Experts of a small language model.
Training: a variant of Adam for the experts, 818M tokens, 6238 steps.
Below are experts of layer 4 (counted from 0) of a mixture-of-experts language model. Rows are named router (the router's row for the expert), gate (a neuron's input weights, with its number), up (a neuron's input weights, with its number), down (a neuron's output weights, with its number) and show model dimensions 0-127. Each number is 500 + 40 x the weight over its row's rms, rounded and kept within 0 to 999. Numbers have three digits each.
Before each expert's rows: "mostly gets" lists some tokens that are sent to it at least half of the time; "comes before" lists some tokens at least twice as common just after its tokens as in all text. This comes from a sample of Wikipedia text that the model never trained on. Tokens count by the router's weight.

# expert 19
mostly gets: "|", "Bar", "born ", "played ", "Col", "part "
comes before: "\n", "to ", "in ", "of ", "by ", "\n\n"
router:479607537517441458491470481514564503527477532505563521485502421543532422453603487478474428555463525553557471523470490506567522493504558459519507479449461467483520488503501535527482554429467527501462511521488495534464520545440459465564517516481493538475504437524487503505359515515497462504497513507519525443472487498473562508516598542463556533462526510470435566511482478479501505430561
gate2:523474527559584558521500493417507518458515474506440510501429497456505475431523489445463579552528510458488490430506530433496479511583469467485470464493495447451530494532549506503429500535473479521452474483473501425480461483396496491539484578527466532538493517526513542541462522497480468508449454549545505401550525508484502510454542453490457486463442528544512526451414516483516496470609
up2:522444460531512488466505529504496511434549429564459469532534466565509579411477522544430518487503509582511510486477462562506440480470450461499529558452489490517472534469527425587571482494469502519498518502510561473535484488421600571487539497471537465555502460471552488551533445471524446495398488572507526498484502499510511564399510492509533496518518509427507498483492474481459477497505
down2:472519508470567516443490515486507542426488484481490511502484528553539460500457510475510452531515455566463507495473484511518530465525441487556551497542559394496526490537568489517595474475466525463488556467483463525499559467489458578553511501505497473386521393537493498523492494488427462505539590465538531516495557381531506537440499494504489467485513478515544543477446571500490448441505
gate3:500506550504446480497499511506447427451482469503572553475503435526564471517507507531500475533470480470481532472527522500533442470457492509452565518507457500559546523477517522482464504405444437519496484522439564481589448609457523574516457498524499421546510456487465524511496506559457487508558509447522553434557506514506513528442566544505536466399527531482528525460472497504460409479460
up3:468545588517530478533408514526493500482454436491533543461563433434508451500549456458516476500471501495541503527585506525573464504461468559528478458436460499493489509546383543516489489492456491465501481454436541496553520562497528517422509535470467457458573421503493509535478509484527538543511560453458502504524514516549513520476520463489507486492561437477554471469491415525440446476565
down3:531467546538562499453495541527515488469518490513490437530496414437529477496428527509440686421481456513493483478477489568538464498484496510504533485468443572468478466423455513468470434547535538486505437579502418498520464501512493505485502517524480519526495540517523460493526545527460507451488520423497565469480550529464533525479496508538468518498539523515581452457518466523532478564533
gate4:504504541516442539479448504563604454490497425496550521553549540481473542582585474434469495524521520523510524501489510496494516519513461445525505447544566548549544406499541430522555512536474506572480429531512498476503484512459498492513524513545491428499494411451507503474509411578480464545471501485489543432522495480516519528474494441508547548475535486489498594524495458479485519423445
up4:462516491458510521512566481479505502479580526458503542484504432525502505534549504530515527522536540467529544486499365384552420474490482502511504542494503539463484543507519498585484479517483478463512490416538547524504592428545504641513499504503448500468496522517493479553505495492550482491474485520554531493496448540535580573568536485516527497485461505431471544519473465546442470486493
down4:420512509486526447594503530508498550539545492458556485505501505523576494480510497513492452489540524494503526507499476514497525463409516462487496527429538479526500502529505468513451455477411451522495498574557534479556533551544542558441410481543521439463518528544504457487431511519439527544566442508522409517484490401540510478459457482473460508478491476502451474514469513534568614523536
gate5:451503516448485495590470470460563486486482496464489482468511542529562429526501576525537447561505522514521513585515509509500455517492406564497492478372489492498499546481452439532505508501537500524542512589474444453459463534507509582526509526472551571502484435505509508490463486434595454489540517502461545497535509469450535527442524488493520441446469449470461513490465568464518503432528
up5:551495511507537469472513436504539547531589566501456494545503509528508525537553526491473482521449475507417447498430543528473429489503492401462552485522542514578428575475381459539480520488527451497500494471437500540522598529477518479486525524494506493514509505481572520485478536458450520529504450544538487513406501536477556448473516510521426501477499533530509569499408510504483473506554
down5:511584458557527569481516536508468476501522503464433505487491547527516460524524498433503500443490445447601486578411486496493535489544489479500461456530508536429481487494499541445509530488537436502420523485428543492519507533463510471501506463480541509552538511491434472464574498521402591492475472530556504501405487492468494468518514512542470423521564521582504478517576541453489539498486
gate6:528478548485501494452515498470576464512462520489476493460527508464528522486561448501496481472489480503546504497466481518550517491451522475550520537472559516534528464447543481459498474504458556443446620525460450538493577510449549545443460557487470564523517410502577455427498535501607521542501562391487518445498518546519504518514552494560532433470543494460524470536498442459455463507489
up6:493441476531555440440477492511451448552498454502526534457569380531524508557490523523531510474497510489486512524540502574479487486428505497461585446529505463538491501454542550544560498549498489546501553550501502476480511537502498546449525495498454549527534470442460437515520604507600528529452499493467491457530436568465485514514497507516473445515516465425524496488520545539468512415410
down6:553489437515437483575467473518557585488543468529498504489513508473516530547486524482409523505479454512540499506482458486525493489473428499523513459425593546533596491528467482522526513553488491483530563493507512481457484499535558510514558507479479489499458463480506457470574488521523464466538510466498513519474437549460403517518547451551528396543527407455482484475440563472492507587563
gate7:454474585497492456460528523464498482547438561490477444535522552518548552497546493502530429526482504504498497531531470471536501394492533429597531505450517501565471480532559482509518507482480512484442504525513461534456488488519490526514467541517400497500522405510523530580484509466507449580439543519532530557509566500570550560558523514515467486535565480457476540500450424497455462478550
up7:499498429532537556516519463487476514524496464503513490516515521480565449545421530512469543512516514511509495450548467463523553587522461475545577450486487632471476542495559488479463525529605536527515512513458483513501475558511445505500500608530515441444493393517504469480519511536554530459573492489533539475520430530481505533499569504517474529493526528508485459466559527465537476505396
down7:535488496514549565499410466479494454514519548494539531479531509523553500533486549517459524571510402500484559484425478536468527581530476562519478505526465515496471550483551496498574567570486441575486504521513512477496485508419505447497474507503429491548521468480452389528455463485538473436465547512482497438495511549516412547484414487478498463453470495527509509430522553531453544526507
gate8:501517435507595567446479494462541501477542423476444469497515478539467484588477534554480513510512520552483467518458490472556521512521458447486551531579517480527517479504506472548552515437495534512498568484489526543466405528513494464579432480516495556521496421543546499393507518503509482509422523500403487517453464518458518466580470518468486521468551498532497540527541461515457571496450
up8:493495455496520492496484475494483521480462542540558529487500525466530397498519532500519516574481483575478523535466566542509535501468555512500463451524436547473521456469494454429481461469494562471450492491544464557535407530494457388505509544554560552537632485463505494512504505521595556447507515466492510554455525448475452555532508508486554530469489550473491517503571444476522553484515
down8:492536469407550507519500577431506509457534472535504506426525504502557485489407524500473460505644558513447543473459492436501517490492527504522486428538465551395499473499441469462482509492469561512505500429475508488516541539519542470482524508504482476539461506512473484475601526472529430552548514504449477524490491530439505467416474545529478439495549546482544505477536525491513574486468
gate9:457530490509467512462462528527529492497529458489551577471514506460595485541521487510492473501506578535553441519490484551451553492543459502473520513608519441539545472508503431567454520494489581527454526532532463561460555477509443539514509511559485476474468478497589542495463493496501436484551541486569463442535484493496556517485546512449519519440524458534490577439438445588546467477528
up9:540397474538486548505570471502459501533560503536497471464484578553564542422545512494477579530487509551496470455498473538553538488548495478514455555499592485498530541548583504529380483494504468441460560491518514497560529562507530514449482458532470503461556525529482517491489467473472485501472557445495532472535471431522436491482498484539469554435482510530501454484445528482562573518523
down9:445583581434493442504433494537534511465473456481559547491443490439511466497435474500511611508478517533485506534484541543535491505506524514518526520493469481513544573560550483485506444516555467539513534518524418487470514526521532531471498501490511513521495460467490542557509489608525465419488438493496447419529497523471455446538478482431503477548555474465433541555443504585512498540448
gate10:470568505497440475506490444475496521478569455588450507475535459447507479485425443519488503504565521573548514550484497499524485490443496427544550478496499541534516562508435571457507494461506506486524485532506570491544477526477456435477470471422481428534473590575489510507511576540515518496513498464454414490501491526466515484454513553467447488431517502528492543523406484441541503417508
up10:477483451498477509475544533521536503532452495554542484384549516442561491448531442458501508447443456539546527504500409537595462498395521549449477526519563428572486515449566563494492522559500554476508484517537506483536548443423481479484509516465536508435485495458527494476486499517539486552504501454468467523479481442494438464479497456531550508470478458456444487532541508453526565466504
down10:450416542519455496472534412507442511528439501492529492529497519535477525504447521561547558500487527437539592477459500435522452483505430525425518473466512473546569573444519501486530482538514578528494494432535465505554514477510487518542498561452528463503428579509493551516458558494567535459520454456510465501526457530551464464523559512584514569453514476497498474457530495444482460498457
gate11:533556430472459447535497509485569475577523483445525525483468511513591470478484447501477502546494558508542458407439447504482574462485542580475512475554488498513398543481486479538479518495440562573539540526491532510411476541505459459491515478477456510521465479494474557510461434521461521550505567482493555510433465440497516500537514519447449541479444511537415557514498538513499491540499
up11:515442480480533403538454478559519473426462497464455548441461489534483444521500502522502539520501514523509508464457490540532524471518538523523548458474486494467509476479446491537528502417466415481501512466525579470451490521525544463475556533586507476532545488473475505493499495539442470496501550442408502512524465501432503522538511548514452463512501487643505505433507472510510480474646
down11:522466469466483481483564461453451539480507548509540471496462573496463478437438494507545571523512527518530385533489515463497492561564546504484457545540462479438501469485548488387504478472527540545460473494557424517504515483532535416572477476488471562505451492548519531503520440531453528575494509493416491481463526514483486483523490454488561562500507459593453455494534544537498568482500
gate12:518484452480512531527468513464542489547512474486514584464540468555563504479479442467522519412454560516556476557453479494493495470430571544521530482445468506574510546488504462515470500486529493405519428561536544446546434546445579454494511444479498520479485513551485535495500526427579455486535477454453475472461506453478441512459490566444465568483501506514524442453570556472503490507502
up12:482472494519461473527514521452499574534509415535440532494466479564469547473518516417512551474500497604537551486425522466508570414473469477527533541507459491560503543504443524519495487484509516428512516486552567509516511557518469429491523464532506519491455419439535541504512465510480474525439505423473541407477493504471426513564537531513479515610487512493524551498503545576519472516515
down12:526480509456457484518455527519496511441500494452466475484428496546489507468440498539473635472520494517458509477460515597508561510513516564571482474539506484520550508489481458402496546505485437509526497529515478465496476498509567499599510458476478530491504528539446483521517500518542498464547473503508575442499451525496462413536503458576538533478459552565446479545443494454600445547489

# expert 30
mostly gets: "ted ", "ated ", "first ", "used ", "known ", "made "
comes before: "to ", "in ", "by ", "the ", "as ", "on "
router:474568520542395496511504493472553556536546522465504468552501465595536470441469469552448465574490511558514484518477496460528550505502469463521516519464519473521463478486477507520466569473452512484455528516490532495452502557450526455541476475453490569554547476545515515508381456504503476533506538497469505464508520485444533489533603558455566539407556501450417551558497468498473479503509
gate2:499562528532453506499480464531479516495524445512538445504506498489564578514533470537546519532513432615561528460460557492547457475552458519522511497474507504466489523492510550448568596490472487500513585515497525503473587467520517524512431554541468474554564486549508501548475520525539570492458470473515559506469483500523542484505548423524488478443487514405478521560473532458482445407453
up2:551493579564534481512512533469508544382514568525495509470493482478604447501476467477519526524422470495499575467532498555529427522527462496424482500470483529509561503549483552485490482479572494482464442557489506503441481577512561453525493456502422481544468411477414452551482495510516473534466447554495506507490500511452451489547502539485511440518466494423476487518513488509522427504443
down2:567409516570496527469524587481488482528499487524477468509540549489498555521500497455528485525540539505504559477520481506441391489538499471466447486443512512509484477592446480500545516454515526474517446564533506531528535464475523585632480493437492503427470445511532430460484503521498461599477472512466468526508493450516459480460488423582525484464533527516483482475570501467460505465492
gate3:462523505520476500457506474450515567505451466532494475481455529547473539493492457535523530531576533568550533436470505514546513484449463477456493459520523469487559518534480542551466517481452579519564471497554507530418507533504596494534576455474500483510514425531501542465507559549471480450503551510489564438521484491524494486431596490532482456492586517581520500514586574427489472521521
up3:602511479513499473472530467519483450473541508495532476472542461446450498485501480543499510508446439536441498511460428428532453439491442543531534507483475499561515558483524490604562531448517459586569532492481532569416526540536491478484546470540546466436459460489498518584512524482497535453470469463483523507523513544548590463520510582539470487501567548547498514521533504456537481540464
down3:451566499532511473537441497485516481491523526509485522586538474501471525470515496490397533489529462480532532492595477550493465545479505452484444477481464589484508458528593532445539531454469504487537464479528566446521482467506494535486480529469550468510495553532447581496494468463485431500465446469494469410444497561478501611448475533510545451497494488528537497490508563461488611545474
gate4:439491505486476487551505550475534450479489526522506462528492466498591443538524422435518462567479455436565489533482475496510502540506534509501530522510522488565493544574593469411445510443555476526526573459400499496524510525444493475529498520492489554479532471488496530496498496483535447491534472437398571471570510525450527436534493547476517529459473479460515422539514526507435568509504
up4:445492521478606478507533479481460494497495489480448554557516506491556467433491466524519537546464477520522495531507508524557477511451601512494469466497401490547527513528505462433569473479456521552497498463530527532550426544492469515463458494476511475519572477568481418535472521494429514491452533480504577531520503506488605439520554463437527532495539501543531504444396522564533536482503
down4:530466402517504481533494522475533560564552523473533493514496486495475554512564535455446548520508503514495548530440484516393534511567454431566460433458533452480556499496588427500513440505550468543514535564499500523523550511488492500472511514538488541484587528504499528454464463443473464473542547538529538554482479475535475483461547472424512401445522453523485480440518492425492507531496
gate5:502571518435492397501523519454447512483586480510526526456524452498485516479520562527524484554518479648537516481397521490491439508498518514525501524523518518568529454495465514527519511478475471436458500504461478476494457474499538521547462577571443483495472528431491532496487490509454488470523458485434528497503436524458512471529589442515584546503505483534513472472431459459569478445540
up5:463492514534550562498482510533573431483478444459518517456537502474397437546514586449428519518553572547500453505582520500517505459451576491540461536494475454530512520471441563542494506518505487581498451457436506507470397453530496452532485536445472547509474421512554515513473494506479535557472525488497465447503539506577452473467523558517471465541478547484498502536535481515545536525512
down5:494540491555437523501502420539441445562476494553496467537522484566483497444475470462482430502458532510516517538482503513508498511515582469535534602524458483501413475483535509453561400466474538496514551503499485456464415546583578506520511497500512538497462549472568547497456453476545505485483522452478440469500440465500461582480503526530502511461449533486498512503598462506549569508515
gate6:464483533503569440506474479518479461494507438509450605538520588455456457546479448514523557514473503487468512475489494556431547485477454524529440427450517435534457502544498433491473481459476524467570502495437437478550518540501572544503507452474506517543523534483528477475487461483549526472462539458457487479546511525554459452500552483576477462521517480581587417491507515540425497463541
up6:469506435437464483422533535486433484510511439512455551596516532587426467491548453539506529501517432526485549458507522471481488509543539496482548485490455424534531493590526407451432483475466471518492477429545512493527496480468491443566540531536513562505508511495585562425532500542528525557537527478500521459511489467567502501505525568456527492549566480472538543545519493510509465467486
down6:490477535556505498545519516541564520527523494490483505545488488446492581503486558413454549482458461473598459492489596572459462469480476529443502494496556500496463488484495496481506471495483516453525462567509429506459476527513595534461579480493478552505535435509549419457506491524570471493533489466525527528468522486517457528506528459562588411489444532442515452488479465465485488511405
gate7:501471452462525496497562446513478450475423507478479447443588558502489542564496540515462477547538533602512440508538490514456528494512469504532514529496474429535469484529493451522527513454518507464489529434524538534480490621504541570551488501523503539569442478504473496509503491480576516471443514405468456465529484518409494507581498419538493497499540555522481434524504484465508419483503
up7:498512497424498481500583400470534509466492547506452441494436473618482544509488533529420493535511462530510527476465479524455578468478445439481546557482442486517546599467428466514499496545503533459471525481491524522439465496512537503590499500434515496495435443496524545551532491509512471431487470424454507498488497492563532552576513511514504489480527505456510552503538441508450533474547
down7:483502494567464473451519487518508514442535462467488506562578393442536420464458534489502534421482560431538563472565494563551467440570508519460522433518461508508506489538510523476511475492444544509475500568530473523524514473502502517432598544488507547471548519529537510512508533528462490462566467525562535510503578500529497520502489505512519454462525474454524474450425479419416482516476
gate8:442521537590473472530471506499566531585499533537496525493482491464530509456466398476482475519558465489462426485492457424489531517532466466541493472544494526535512537489445525504547555559525498508474495589567493455511488469511526550501543423519556551508462495491497434508467563507445463510431543549604456447432468510391503526554529488516508503467466493488442535549498481505493533536479
up8:481493470418564520470511500517506443505441462509516450499529545554498516516440544490548511467512511516493526526483519523599550538504519496440479514519478535545512545570537588482489491546394464425504503451506530530482434505457594497551557420475488484511516411464514476433566477467503483444525504449415480463469520555533524491556536490486435475451520512491556481559540521488502464495443
down8:417494498548454474551517481454486493509434540503523526454488539515515524502524424530542555534475519456523458490552496499475507485584527479411495501507491509467444477573475540580482528521489464531502486537456449550476482483487449550440450485508500549573552516509419445538462518468568550481549539495570421477441548578519487484458480545467516576478504440474502501555465520441499522461578
gate9:542500495509503550557528527487565538547552437442536623492515462504515470465463499520480510487499501497477464529439508454419508410466485408548473558550525484439504536429523466446501542500569457585474542492521486486519493508468501514510473459540588569487547503535502505488494475480517554381519449505517514469467559474477516493511485502444585504499467489572555541544472508493463491477484
up9:509499472529498489528575544523580444541462461479458553480558453476489508457449489494455502486507427430439476473468491517471524493464557442469474516484577471464530450529518514406549503477546511565526444576437519447486539527399554535480502452537512516456567444431511487517523436507467510402527464482440485488526551496525497554553553500537492558526520504555504477504513546534490494463528
down9:465436511550567536519538501499528498568487488510467513531486460469531491431495518465476663533526486581489506489483457547436512501497527568482425469501506505458499480532504535515525457430446452583535514486495470499437448496449497461533506505479570565520571536477495545553494542516477486462585386564491475531464496485494464502450501450522528484511521529516475524433478474556470480466513
gate10:500555450563500539527452455447481520538541513459463464452502455477425476495535513482487499534551476496567479475465590511444540473469482543445550464455562445492480538541478491529472506485569544483475554558509526490501469536534479513491503496532476530526419575525424448469431413530500472507486505514489587484536473471493447449555483513500512577532448508522479431458508540565592541495553
up10:492592423479540495482520493501503536522422525436484446542512504532499501494492513515538526468484525519534502543486553490463543493518487536514486496501524578423446562506460624515569450515446518535498520516547556523446552559460551472595483476551438475486410562463505515483485534501521499505512483508491474502427476520552473545452542497540517451541463522456436513477592513503489473407486
down10:504509459522526553432455475481521527495557495582538523437536523546554466443457491508488490453524504567541491556491443548499445491586525433530537488528552565430521464435516484530513509522574451485514473476491475493473465493458534440506463492560486434471430543486541493568485502474452412508576535560453501523512519525505522507530543431484573402482519475527479479515439463548518516497452
gate11:540509480493497527507403536510577571446555428505512463479436507512524557467510548462487406578467486507548439478428521478445518408525498449509486578420509500540458497527567560514459503530555538505433463465483539522452534522517488504495451514481477548526448480496548476483473531558466435536440512476534459471529484450469492531537534536477507490542530478482509578528445440498486490552467
up11:469482477457479496540453538442535459459539483495491439532498505450514523436426489571537505518543483469440549490569518448539488505443487544568416451524476536493506456536581470467459510531469477563464523520440482457479582544458507516485537555452487553549589492513614492537517539504541558516509499496481512506495492508461465519409489536414484451486475495447539487468530550484519517565523
down11:531505521481515518479492494539470487488498461408471463558457525428521513487535411532527394558528488521529553543582535556455491533486487506435525509535518526484464583528424537484444465565548517443547458483553505548473526519529517498514424488554493427515516502479482462504488437478433458532528479580576465471514451525502472502524582481495495494523534483489564546502480475471436527467427
gate12:504509533477493463603526504519522443478496512399488478553456537504435471502491469552519434491523475498496440496456418488562550536485476487500528533543463522466550538511525542468503496482475529514488514494562506472543512559437547513517458544478488524545479501545487420558435577465504457550561491500471528536466500551443484519476546421454568468461572562476480519444421479467494478478599
up12:552503570520463485553490453520549422512507418509486579458481422487507484429484561529526511524469491466562566476500432513500420490503435502482536575560493437478491474460558454480533559489507486477476492499585496549552412492522535553523504480486443545555492492456467488518502526501447466505557425549454493532530526509483523477545490465526505441534562471479538433464467507511443467479568
down12:475517512513418533502441418500543542444580487484543474455446515501524528517478585492479491477492499456407501495533464485512561583528525494481459504520489486528494478470518453583521498516503520473463527559450554486449447513480525519521501504466533495534484506413512474490524508535466534616452558515447508541591450514578474504578564513570553489456476433471491488479465506490435486490444

# expert 17
mostly gets: "has ", "been ", "would ", "not ", "have ", "they "
comes before: "the ", "a ", "to ", "be ", "that ", "been "
router:503543453584463544472514484473505476489513478447492480508525464534547487457533469542434481556480502585574460546450395464514503427438455485501528555462523499505484490505502493503487571408545524523489533532489520552512515561506454480562522448496489509528448449472508467486443509464469477533490475521491464423460435526479580487508539497476520539444587545521405464558500466579465543520508
gate2:526550519514557407514496496492540498482557515515493557530482430509505491468502457489485523558540501488508491461448511443481525513514518542476497469394499563494489543508537487481507464412483505572513574394499380518556526535464465501510491560511491503540499433556512509505485480535475578453492406541468493502466509543477509526522502551483465455467548490533504547452490427526536481484623
up2:466472558503477550475552417517484522507436536550518517437521481491503532505508449504468576487591569583516489487526530452545543441536490494512547536495496503440513524451399519530409476568468482438520475474522415477505558479488475545507469576490513480493499576472496445515505533520515472522448489556527514507492555542510430531452544542541516498492447554500456473474532555560453471526566
down2:470436462517464491508509476480465497444460599453459495528482518505517490511473438590496499553544552482527509523525444567463429465378446514445458557516474478555449528493481457537566511532477513551543464564486487419552521543546461477563505480532500496421550525466416430531530467494469491499525476495510476550475499480565497482499568448482524531534476520507480499562485534547483532518440
gate3:506552540478480474574477427467525507489456445465505463480561459468537442497525482492498448540483466517528485514484456539490540499508472562524502488467521442447569502435543500560564536498580543516530566538454491544500507572480521561496495426481467576501474571509440537486456379504502532529476418537469480532414432525514539468587466500493491530445532497498494438534545470496493492488516
up3:487543477477570487509420468526449478493561499509451576518548505501513495521496528496487481540451505458496427484504503477441534434455445575502514475457555540446444519490507522504453510457484528534531516528518538439428471525487500529464464526539569438580466476592552537521499461530531548454448586438511515556454518544578405515510463507558493514541514476537521479494470514470575435490496
down3:523492455449598538429497461489472472459543484558464568511476510516513500465489507483473495514443498475448451443502514481490556510533526432534493475445481528492476535504534522449476528516480534433455484486499523408448417476470542418465508566536553473568547492528570480531541499473569453525460570468495563530462517589473411518500535553536502557481468527473552549505546510495543444526483
gate4:510527485535501503472514520432534516431507494483508497506432487501541480465527385451514504565553543454521455534450551494490451467564480520522600555541543561522525555451500521513536475486447483470492445468535427494495444512467471485539542514595497571543470468525492492452496446445529554558444573487486492447561495483520502443581494556520543477524470490514446486539562427490491494511544
up4:515479483463494515502461574472539574504506510553535514481489524599590476367525476499532523578611496518486548589490502483542477487489455455496491563487484535511553526518521542532499521559497427495456509494519437524476552507438429436507535487556506551495496496481493464469518516467469444534494467502460474496433535509460537479541505507469471492533569450465460488501548440540463545430464
down4:508500552441486481573496475523460478444538425526546501497528518520553503548449462511488573564559498486455491555456556506495549514469448441515551521490535472494595540544482560481481486508499543560456454496500482501585487516423436541459500527524469489450488515553498489488578394473535448521467443506463548469464413494458496483508502501485478401487488534520454482460484522553472492514581
gate5:423504482513465474536526531502519448504554513423455472589519503489457467527551468458453469503481495471546484415451468475450548492478535496457485505488520485490579465474569502553519519524474454489495537595558526499571481564478569528499516494540514513513535485568447426530498449510495491478513495484565488479475487382522592511532454550523532531495574440494426550545496524463482556480530
up5:433509507486398436467451443517547590460512469569489508511432511510447536504433456425495534484567555474465466488419533491508488532432494472487530555459543485465513470538487522469497545490541501568465569493486450429505481523533480459506554480456525534497438501483442522588480498545558481569525493564439471461578527506505496467537524490453512568467494429514505455466480519496522476493519
down5:486420569535539557482468466531536545466454520492472514475477522529531514503483495495504519579501476496486504453507473544536475527480480519456496440496507539464442495427486492403526520514479533444562453512514584408558516495564507474473476533487535468489539433448539418516507550461484525554486530452584580557489515443524449456527518541513496490550493532440536531500493495494419505393442
gate6:469573546502511496530431547534537561477414446462465473522433531565572516519485453512460500507560565468572436554492541547498500495478489520530508464539550517575567527460490493567513527500467524432519600516492491455434538521519520509503503530553534525459486478480517467484446497412492459440440443492460527435519510519452511474503529452487512512441481524504433553499455563488489447516446
up6:542478506427503525458484490549494505472464504401503535547494516501567447441513490518513550484506511503531493452527486519514555512452457470460471526554556473570556511496453502567534487472532548432483543497520554521411540546458477422509476492521510496496532440461547524422533481456498544489490527437449484522406560584519570473448497421519490490470480514525453514521538513543547462570423
down6:413497533507499518537524502524484525557431504488504546513518525527492570523555494522498491442481466464557490450484514490491553539438493559488482492521502456566451482454528455487469483511511481479541593497533466482386545510438491499462447491469435574494542500433501477487413493529584555512509488552540500449498527562504524496461525441502531621426456513579499545507444517535518456497480
gate7:493604597565552504526479559495572513481472461533407443517566549483474482492513512475553497534492546467537543557477500526554495539529462508524496461472503562513504476459521484463522586545506579490465498511487468508504533507506527518429508593524509466462523497560520530499461527453495508546429544494565491498465485524522584506489573451512556488473476516524468464531455527527502480386572
up7:517494474528502474514564542483479621488557547514493488416486430544503545528519458512529513551557431471485506543462484522480430507478491542540535470456504532623524549474457457522522498546545469487493498512507601474464497427549612456514514480467520484467476470550534508475498555408471528537503489548499547431524478564444475466509520505519548431482514522530495480523454515489482439528490
down7:520526501577507435503511516543499584456504473497487465436483454486462530540423501529517446489523490469519514540483541522453453447484511466496503451456478454541484546522464508574541511521553551429502552462554529472513562499530534473448539539538543492443521526549523518425460443487444520521563497573503474551520533512465492401565534517551528420469486572518531481420470488460497410524490
gate8:456558462517540512503506546472479439383528538514518507518528462479514519508479474515514499555501588491430488548477548426525523490493507561532544544504426451553468471487538496518488527486534571529436518513416468444463480452446496439477488429443554562427445449461498540447493511512456523513463497416447508523533490577406509502514445482489496506506471476476501583464528516509457466500509
up8:474522544437536536489489465532568474535443491492512491502498510570491496432483507504539525515543435487493565570469476525495528433558514477535544504475431491448530460482515419474533503474510466497498529456538450485511427443560501411510527431525520521466531471487517532504506492500630529486530475473439540509411503508438457517455445460446522494519523480480526520612519501510501579434442
down8:530497526461518509403527596517459508565507479511554504485439531449475513495495488526463565458514478439462431437506502498524517474512442554559462496554476517495510549448520495450527534553555403501510485442529470523510509530482463461502505559597436480536464531475461477489516519449437517506436531566530460499623518507438494520551559485487499509468519466476485556499470516546499420489550
gate9:522539520539454498492594603563513522496485519493484490463463464528596506442535460572534477493530510485508461499476391533499550453440497544458463466453520494542494455497548551441508520452511553552527490567514498544529533599541484463465512516393537589531481422523520510502518469487506494552483528504518524466509535544515541482462471485450549495494505450451490433550481470523503448520460
up9:510462505441457506504463506497492555504617453600450492473483450562508494525447468512469487482553463508427481443504527447540425562461475500504499571543473540481530527579505529601400491510511477474504482485523535462465503488450521466485480430554489511452446511493529511479507523511448403492455462488421496490517541504427527517506506478520464467498439497536525548524554487560467562543500
down9:519444447541502502516494390476463540551471462454567469504512530485408534490492451511513435503447509512515488520517581487480521520493476500512547572535472507475530512492495483525541496491506382426465506465480501541480507453450464481497479492580505479512528588557542532513388508567533549496452516437499485497544437491526533503494564462566493423509506551525454544458539496559531525481556
gate10:548535468522496521522461519453488506529488499446458494478579480581509491521557503489486557534472495547504498607524450438507441545490486520515429475441555533502530538474480567535470518548442424467518536496453556480473449437523590465581507422510513560509484485546448481576488497491473480509392541496422502451462466537537500456509453509545473471506466509505463432516467516488521549532473
up10:492473508485467546555488491527480566473499462405423550507499496516493477419540490512507527552536530539494520470488412544562454501499454509521502553463534434412447518528530489506582518502457455495545451470496462494523515423492589460528506416500507496406553462480489498612502513479502457462490524599541438499485522492538516567469491542473515496461519484540528531448465476533502532522546
down10:519454551455452496485492518498498467507518509499450501477453541535511495524532452493525486576516577477490431487466461510518483558490492488518469516454493516466564461543477579444473476448467495466498460484436537481468473572473526449447518491479465499491563502492521530546571459468536406468404545590475445517566445577510482556438540526468520478530497459576499578558579469542475524473521
gate11:492452450505499540501564485469467499493538501544498452539505519524500431513557504509440481524543557490518495486467475485494517569472476474548471530577521531537476548430575515480447586536453549427490555503443526558535527553459499466590533503560493497476529510507477421502510489481532457538434476497481500403452470500457584513571564492469483542520530530480413509510422498559473547537512
up11:482496506499523457496522499543484463529435568525587541509525549451494457535478487495477483482428522456479393552531510471533515460499450533525530582542490485474560446486493478508551482535442528410432539454530541572532481534447499480522511474460585482495470556510524432481491538580568544506518482446547511503566540486485529492505531563572514506511419515493465482459513481483480456462590
down11:458586536442495477514491510429527541423535488505517526521514580515495413443501493494524515534528444563510430475503545498481505528454487537550505418511518456563472472537469506421478493439581446525498457508478440531488424505529486536442520520537516539552475496537559502438472545459592471517528514428517483514552534440444508493542474505534507518456543521520558518501461543422459535458529
gate12:540507461579523501493512454537474480563495488382482460508492458521547428522554498507510485484464451507535442456502465464540519487540466478514495500466543424493509451468478488554477461489502525519417593496526461564556532584458524539512487505505552430505430425442510519487502428526502466535534547532453490498528458526475596469516525466417486457443498557531550509555465472549489498466475
up12:511444511425511536504437481493529493491506529538543410513464507439513502515485559494454492426456438457482486449490493441512506537523468570505499509564407498516561523459507487484480536507482481439508464539488525474437522445510543476486605472506541459422468472446444520558495566463504550490451417520599518545536529476495539526514462483464510475564439521443476519524485544465541482501421
down12:470533431571509451530518495519430521476478468440527634496545481517432455496523447552535471549509520510510501536499526469468490390462531481458455500494562495465446495474528481583530482491524469540457480503545519537578472476426474541543453483517493525513611496503548541509495459504520497496581504530435446452492458515521551528521509474478491455476556507529452467520529512483417547486562